Experts of a small language model.
Size: 20 layers, width 128, vocabulary 8192, 31.9M parameters.
Training: a variant of Muon for the experts, 9800 steps.
Below are experts of layer 2 (counted from 0) of a mixture-of-experts language model. Rows are named router (the router's row for the expert), down (a neuron's output weights, with its number) and show model dimensions 0-127. Each number is 200 + 40 x the weight over its row's rms, rounded and kept within 0 to 999.
After each expert's rows: "raises" lists some tokens whose logits its average output raises strongly, later layers aside. This comes from a sample of Wikipedia text that the model never trained on.

# expert 5
router,184,159,181,176,147,169,211,164,176,182,211,267,198,204,254,229,177,206,217,193,214,196,203,167,128,149,242,193,213,224,197,177,199,213,158,183,104,198,202,187,269,118,220,264,268,171,139,122,195,183,240,193,170,168,120,164,218,246,198,239,253,194,244,158,220,171,240,271,186,188,169,171,191,152,200,227,231,225,108,245,172,149,262,222,181,145,177,193,149,225,160,221,186,248,199,201,227,250,237,238,192,237,158,249,194,200,246,224,239,199,260,211,260,139,201,199,263,120,154,161,172,272,263,176,238,285,217,266
down0,253,224,212,164,201,227,248,218,232,239,175,175,227,234,158,205,179,238,200,262,183,179,147,208,223,188,173,246,135,223,176,237,148,257,225,236,200,230,78,289,189,153,189,254,251,161,235,155,269,255,195,209,171,222,185,207,139,204,163,221,92,225,233,152,183,147,121,226,243,158,180,264,231,210,150,191,175,265,246,226,231,197,265,152,143,257,176,149,160,232,157,186,192,200,165,204,205,228,201,168,209,190,183,121,150,200,234,255,160,226,229,240,286,156,206,256,201,196,221,222,225,267,226,206,171,239,198,178
raises: "\n", "000", " and", " in", "19"

# expert 98
router,189,128,161,167,156,203,217,157,183,181,222,266,168,188,234,229,144,211,248,201,226,204,208,160,123,173,201,180,222,236,199,146,206,229,150,175,138,201,217,210,264,141,195,270,252,144,163,172,205,174,233,210,177,163,126,176,198,224,208,260,263,199,249,191,238,188,248,263,191,194,167,172,160,139,214,228,285,203,144,272,188,158,241,221,157,145,190,214,145,201,140,241,194,225,209,199,244,233,222,256,179,241,154,227,181,192,259,230,240,206,275,236,270,112,205,206,271,157,150,174,181,254,232,154,236,277,235,253
down0,219,208,244,167,160,167,206,142,219,152,300,217,209,192,198,173,203,221,187,289,198,202,164,110,237,113,192,174,248,173,155,132,250,259,151,194,207,215,242,168,157,190,217,148,273,155,220,154,171,126,151,254,165,185,214,284,260,136,168,225,197,220,219,209,139,185,152,135,213,244,196,177,177,167,205,259,308,205,245,158,175,197,220,193,206,257,241,246,216,151,206,157,198,190,193,174,219,236,199,185,289,214,200,231,219,139,235,201,158,185,207,246,195,157,245,207,158,138,190,204,197,253,219,194,218,152,204,262
raises: " and", "\n", "19", " in", "–7", "–1"

# expert 57
router,199,147,132,162,153,184,253,168,192,178,238,232,167,262,248,265,157,203,207,238,232,176,165,155,197,192,211,154,221,189,218,132,227,203,148,167,187,162,230,152,206,193,231,228,254,159,156,151,196,137,231,203,174,140,136,173,205,184,180,220,236,233,264,176,222,199,209,248,185,176,126,159,203,156,172,224,184,205,128,264,182,143,274,231,107,182,173,232,172,175,161,224,224,237,234,212,264,261,234,263,147,264,180,234,157,209,255,256,241,190,239,272,254,165,256,243,225,170,141,165,211,220,200,152,247,237,176,274
down0,155,178,136,196,151,164,210,162,140,192,284,154,235,166,203,168,196,190,219,280,211,263,159,168,235,251,259,214,165,207,113,203,189,168,214,229,220,169,97,169,187,174,207,283,248,233,255,250,169,223,195,190,117,118,206,208,113,248,257,208,148,158,185,186,188,248,211,217,178,214,281,160,209,180,189,185,183,221,211,183,159,232,210,214,194,139,245,144,186,238,229,181,122,160,249,201,208,161,226,233,181,190,147,117,266,205,162,199,171,195,223,180,204,248,247,229,131,161,209,196,262,195,231,158,220,213,254,192
raises: "and", "iv", " its"

# expert 53
router,239,153,199,151,145,151,225,144,185,161,258,249,177,190,237,233,169,258,212,214,224,166,190,175,140,129,170,120,281,216,169,126,245,232,147,208,158,130,194,138,241,159,205,278,234,161,135,163,204,166,268,217,140,135,151,196,219,221,153,187,201,252,242,209,198,185,256,247,148,171,153,194,172,166,221,233,268,256,147,272,189,172,242,243,157,215,157,218,156,186,167,223,222,230,207,204,246,225,248,218,167,223,172,206,155,181,271,239,253,207,256,229,216,166,221,211,202,137,168,167,208,254,189,176,205,246,205,248
down0,242,161,227,204,218,269,190,219,141,208,137,164,221,202,192,207,204,240,208,204,241,143,118,163,197,168,165,265,117,171,229,239,244,158,194,244,264,154,220,218,193,184,209,248,123,187,180,165,228,216,168,214,149,187,176,216,236,263,213,143,186,159,107,220,206,164,179,200,164,223,198,227,187,200,246,178,180,149,178,172,212,233,203,193,211,150,189,194,188,145,214,218,254,250,273,93,196,203,239,213,255,166,96,228,224,218,200,230,301,177,193,172,191,93,134,167,186,215,188,200,228,143,179,190,122,143,220,153
raises: ".", "an", "ania"

# expert 20
router,219,122,156,141,115,195,255,164,203,203,231,217,170,201,212,269,159,199,234,245,244,190,184,155,170,186,156,207,253,236,197,186,232,255,166,204,137,191,215,205,182,143,174,274,263,163,106,134,189,139,238,232,187,163,119,160,149,195,187,222,293,185,211,208,188,234,231,190,176,192,151,187,159,186,175,223,239,228,151,252,191,161,221,250,142,212,145,218,131,185,152,211,219,208,235,217,257,234,257,225,149,188,166,206,153,215,281,204,274,229,258,247,274,173,228,232,209,168,145,185,231,242,234,144,204,221,232,212
down0,209,246,218,116,241,232,211,175,229,165,169,205,157,216,223,201,226,267,240,249,249,172,256,169,181,141,213,194,197,178,253,189,223,116,152,225,210,204,199,165,192,209,162,137,190,188,215,198,238,261,255,234,225,200,127,244,239,246,163,207,206,198,224,212,224,213,276,249,228,184,141,152,218,170,263,201,221,168,201,284,214,188,268,234,203,154,209,258,186,112,208,236,204,234,234,82,178,216,212,142,227,303,224,233,186,251,190,243,190,190,246,127,165,268,235,213,226,203,223,152,182,142,222,189,256,265,252,200
raises: " and", "/", "\n", " to"

# expert 44
router,175,114,145,184,117,202,243,162,171,152,271,261,159,194,233,245,173,213,224,207,217,175,219,175,145,180,212,183,239,233,228,190,250,215,164,197,163,178,205,190,255,119,208,283,304,186,125,162,206,190,257,214,157,160,110,142,204,219,210,207,252,221,229,191,196,182,229,281,160,164,187,126,154,179,215,230,218,213,109,257,134,177,260,219,137,155,183,210,163,191,166,207,203,230,202,214,269,213,215,230,133,191,152,186,164,206,212,211,233,219,230,218,250,141,194,218,266,171,163,180,193,242,224,138,227,235,222,239
down0,207,135,141,201,205,173,156,189,265,157,177,245,218,144,126,201,185,213,230,159,161,206,206,157,132,191,205,153,182,173,193,186,143,183,255,145,238,222,140,222,246,129,258,220,157,170,232,153,165,229,152,172,245,197,65,195,197,190,187,244,221,173,192,240,201,225,203,201,254,176,180,277,216,159,214,174,213,234,236,157,188,216,179,175,252,195,193,202,215,227,215,223,252,168,170,244,119,153,261,212,224,184,147,190,240,193,218,257,178,200,244,155,177,200,98,192,243,161,185,295,221,228,174,214,199,315,260,192
raises: "-", " in", "/", " and", " or", "\n"

# expert 92
router,181,123,160,181,107,215,254,169,190,155,254,253,162,179,221,229,169,226,229,214,211,167,231,142,136,174,203,183,238,235,221,199,248,233,167,184,155,197,209,217,239,127,189,295,297,186,135,171,201,186,240,208,166,165,78,158,201,185,221,203,243,222,232,185,212,205,225,251,176,179,187,119,158,170,216,224,221,215,102,271,147,184,260,240,146,147,190,212,171,172,150,214,205,218,199,195,231,217,242,241,152,200,143,180,178,196,218,207,225,219,229,218,264,104,188,220,272,185,172,177,169,230,233,149,219,245,229,240
down0,277,285,237,177,267,246,219,210,180,234,206,153,209,200,242,219,212,185,172,201,228,207,179,153,212,178,223,163,165,214,158,174,172,232,177,278,216,204,214,219,177,248,180,232,179,169,261,178,188,180,225,292,187,176,221,277,197,245,216,247,182,183,203,238,197,169,231,88,210,222,189,276,191,232,204,228,217,188,320,222,203,157,220,198,187,245,115,206,220,230,90,196,152,183,205,206,211,236,166,213,257,244,203,260,167,173,257,133,255,219,211,215,214,228,254,213,132,236,194,136,271,265,168,230,173,258,161,165
raises: " in", " and", " by", " on", "/", " or"

# expert 73
router,211,185,198,163,150,172,234,166,161,181,279,291,147,199,237,204,85,212,194,272,246,170,205,187,150,178,202,152,260,202,174,176,259,298,151,241,171,195,246,179,250,168,248,284,237,187,153,197,194,189,247,222,201,174,168,171,174,214,193,237,251,195,252,209,218,205,240,227,183,208,180,164,166,162,208,272,205,183,137,234,136,168,269,203,178,120,177,208,166,216,172,261,206,257,216,196,229,287,237,231,160,233,173,235,157,225,230,198,231,191,229,248,229,193,240,280,235,168,156,149,207,261,205,192,247,249,239,232
down0,174,200,192,147,133,230,227,163,318,193,208,248,243,177,209,204,178,207,197,168,241,178,175,192,149,200,313,208,150,174,174,170,224,241,161,245,160,220,205,152,183,224,192,189,207,229,157,164,269,280,207,198,261,167,179,195,168,155,126,205,170,161,196,214,191,115,236,169,321,207,243,195,203,242,178,183,236,231,196,268,172,136,237,165,153,239,162,159,254,173,265,165,263,238,225,265,260,199,212,183,218,214,181,219,179,130,204,199,220,184,274,250,161,162,204,228,193,280,172,227,229,155,231,229,209,196,244,178
raises: " the", " this", " a", " his", " their", " its"

# expert 76
router,175,193,185,154,164,184,238,191,191,165,242,210,138,216,223,218,146,260,250,248,231,221,237,124,133,179,173,134,234,204,204,167,217,237,169,211,111,149,193,197,213,184,186,245,219,175,165,187,175,201,253,257,179,182,101,127,198,224,228,216,238,213,272,211,208,173,261,261,173,182,170,169,134,160,175,273,243,187,118,260,163,170,251,202,132,146,152,194,168,186,169,207,185,221,193,191,251,218,269,227,156,242,199,188,164,188,233,210,287,233,239,235,232,191,192,234,257,160,139,168,188,304,231,173,262,233,191,208
down0,203,158,245,194,271,252,270,216,197,216,146,172,209,219,250,151,194,264,230,209,149,199,225,236,185,142,261,169,168,222,178,192,251,289,179,172,212,232,164,139,209,111,240,176,216,221,213,235,167,221,220,231,218,141,192,176,220,225,176,217,187,221,195,211,187,230,166,231,226,232,174,258,284,246,257,243,133,201,218,192,124,201,135,257,206,188,193,142,137,153,167,217,179,248,169,227,162,203,212,223,208,236,199,235,239,203,199,178,147,246,231,216,188,113,255,251,232,188,249,264,77,230,129,190,193,132,182,164
raises: "\n", "\n\n", "and", "end", "leg"

# expert 52
router,181,130,144,176,162,205,258,157,200,162,256,288,179,182,198,241,154,240,201,228,267,201,228,145,121,194,213,177,240,244,217,180,232,209,187,211,193,200,203,221,224,150,227,272,280,167,147,213,205,173,224,242,149,176,143,178,211,179,220,245,288,221,227,204,225,159,248,231,167,135,200,170,133,117,246,206,267,190,192,272,127,190,277,251,147,153,188,208,176,169,165,282,171,229,234,217,242,216,206,234,138,207,176,185,168,223,245,205,228,190,231,205,231,153,196,237,278,183,172,196,198,256,209,160,230,261,261,237
down0,266,155,224,230,133,177,230,185,204,166,225,153,205,178,179,230,174,288,169,245,295,166,268,149,262,198,213,210,215,300,211,157,168,231,171,184,213,185,209,185,176,221,140,215,234,225,127,282,170,201,265,159,147,131,155,243,144,117,192,228,199,201,204,203,190,211,156,254,253,224,224,207,169,186,256,233,174,172,240,226,220,217,187,220,228,246,161,301,197,203,218,183,188,246,234,239,222,257,214,180,148,198,192,231,187,190,157,159,202,225,262,221,238,248,234,224,296,203,215,205,184,196,178,209,192,128,98,220
raises: "6", "3", "2", "1", "4", "8"

# expert 16
router,179,152,162,189,115,194,276,163,189,167,275,277,173,187,228,225,154,225,234,211,228,177,215,169,151,189,214,189,261,228,223,188,268,237,152,181,148,175,208,209,243,148,207,257,305,172,127,179,193,186,261,219,166,172,110,175,190,192,222,204,244,211,246,209,200,202,237,253,168,181,202,141,157,163,222,221,214,204,112,258,154,185,254,230,151,157,180,193,164,178,172,244,196,212,206,229,262,202,228,222,121,215,135,164,162,199,202,195,245,231,230,231,248,144,213,224,292,161,139,156,166,241,227,149,208,231,258,245
down0,82,142,133,211,241,195,174,182,259,270,169,195,148,160,189,200,245,198,247,126,121,213,188,160,233,246,242,304,249,194,213,204,199,135,185,239,198,200,153,199,228,159,198,178,125,321,150,186,263,244,197,169,176,201,189,197,211,186,186,198,292,206,274,199,133,212,212,195,281,145,194,150,239,225,231,162,226,154,187,197,232,209,200,152,200,171,206,147,204,192,253,175,195,140,132,155,224,173,231,166,245,211,214,162,217,266,189,253,171,174,199,161,145,198,174,195,165,223,239,193,157,188,212,223,197,189,211,229
raises: " as", " and", " in", "\n"

# expert 55
router,216,141,148,152,182,192,221,195,136,146,306,264,139,211,234,207,163,221,238,256,252,192,235,214,127,183,183,212,283,194,175,180,248,270,169,225,173,199,263,216,221,146,243,222,221,175,193,167,181,148,230,224,170,153,183,164,161,249,223,187,221,238,237,189,191,190,245,212,111,209,178,158,154,170,224,254,198,180,139,211,178,111,224,198,176,160,185,220,175,224,170,207,159,277,204,159,231,297,246,260,107,253,167,239,166,181,245,191,235,197,213,237,244,178,218,256,260,164,177,147,179,240,174,194,219,231,250,215
down0,187,266,182,217,237,212,211,139,229,192,215,258,164,175,170,237,156,220,189,204,240,248,193,197,113,229,184,232,285,195,186,220,203,181,176,257,284,239,144,187,168,270,223,266,192,190,225,259,219,158,237,142,209,244,252,207,168,171,176,236,121,200,276,221,203,115,230,173,216,221,224,187,194,168,234,203,206,145,255,209,169,122,185,163,205,192,151,220,206,180,272,217,191,267,153,248,217,194,278,111,185,203,250,198,194,207,218,163,171,145,255,201,173,265,138,232,257,217,167,129,187,270,242,232,159,223,243,197
raises: " the", " his", " him", " them."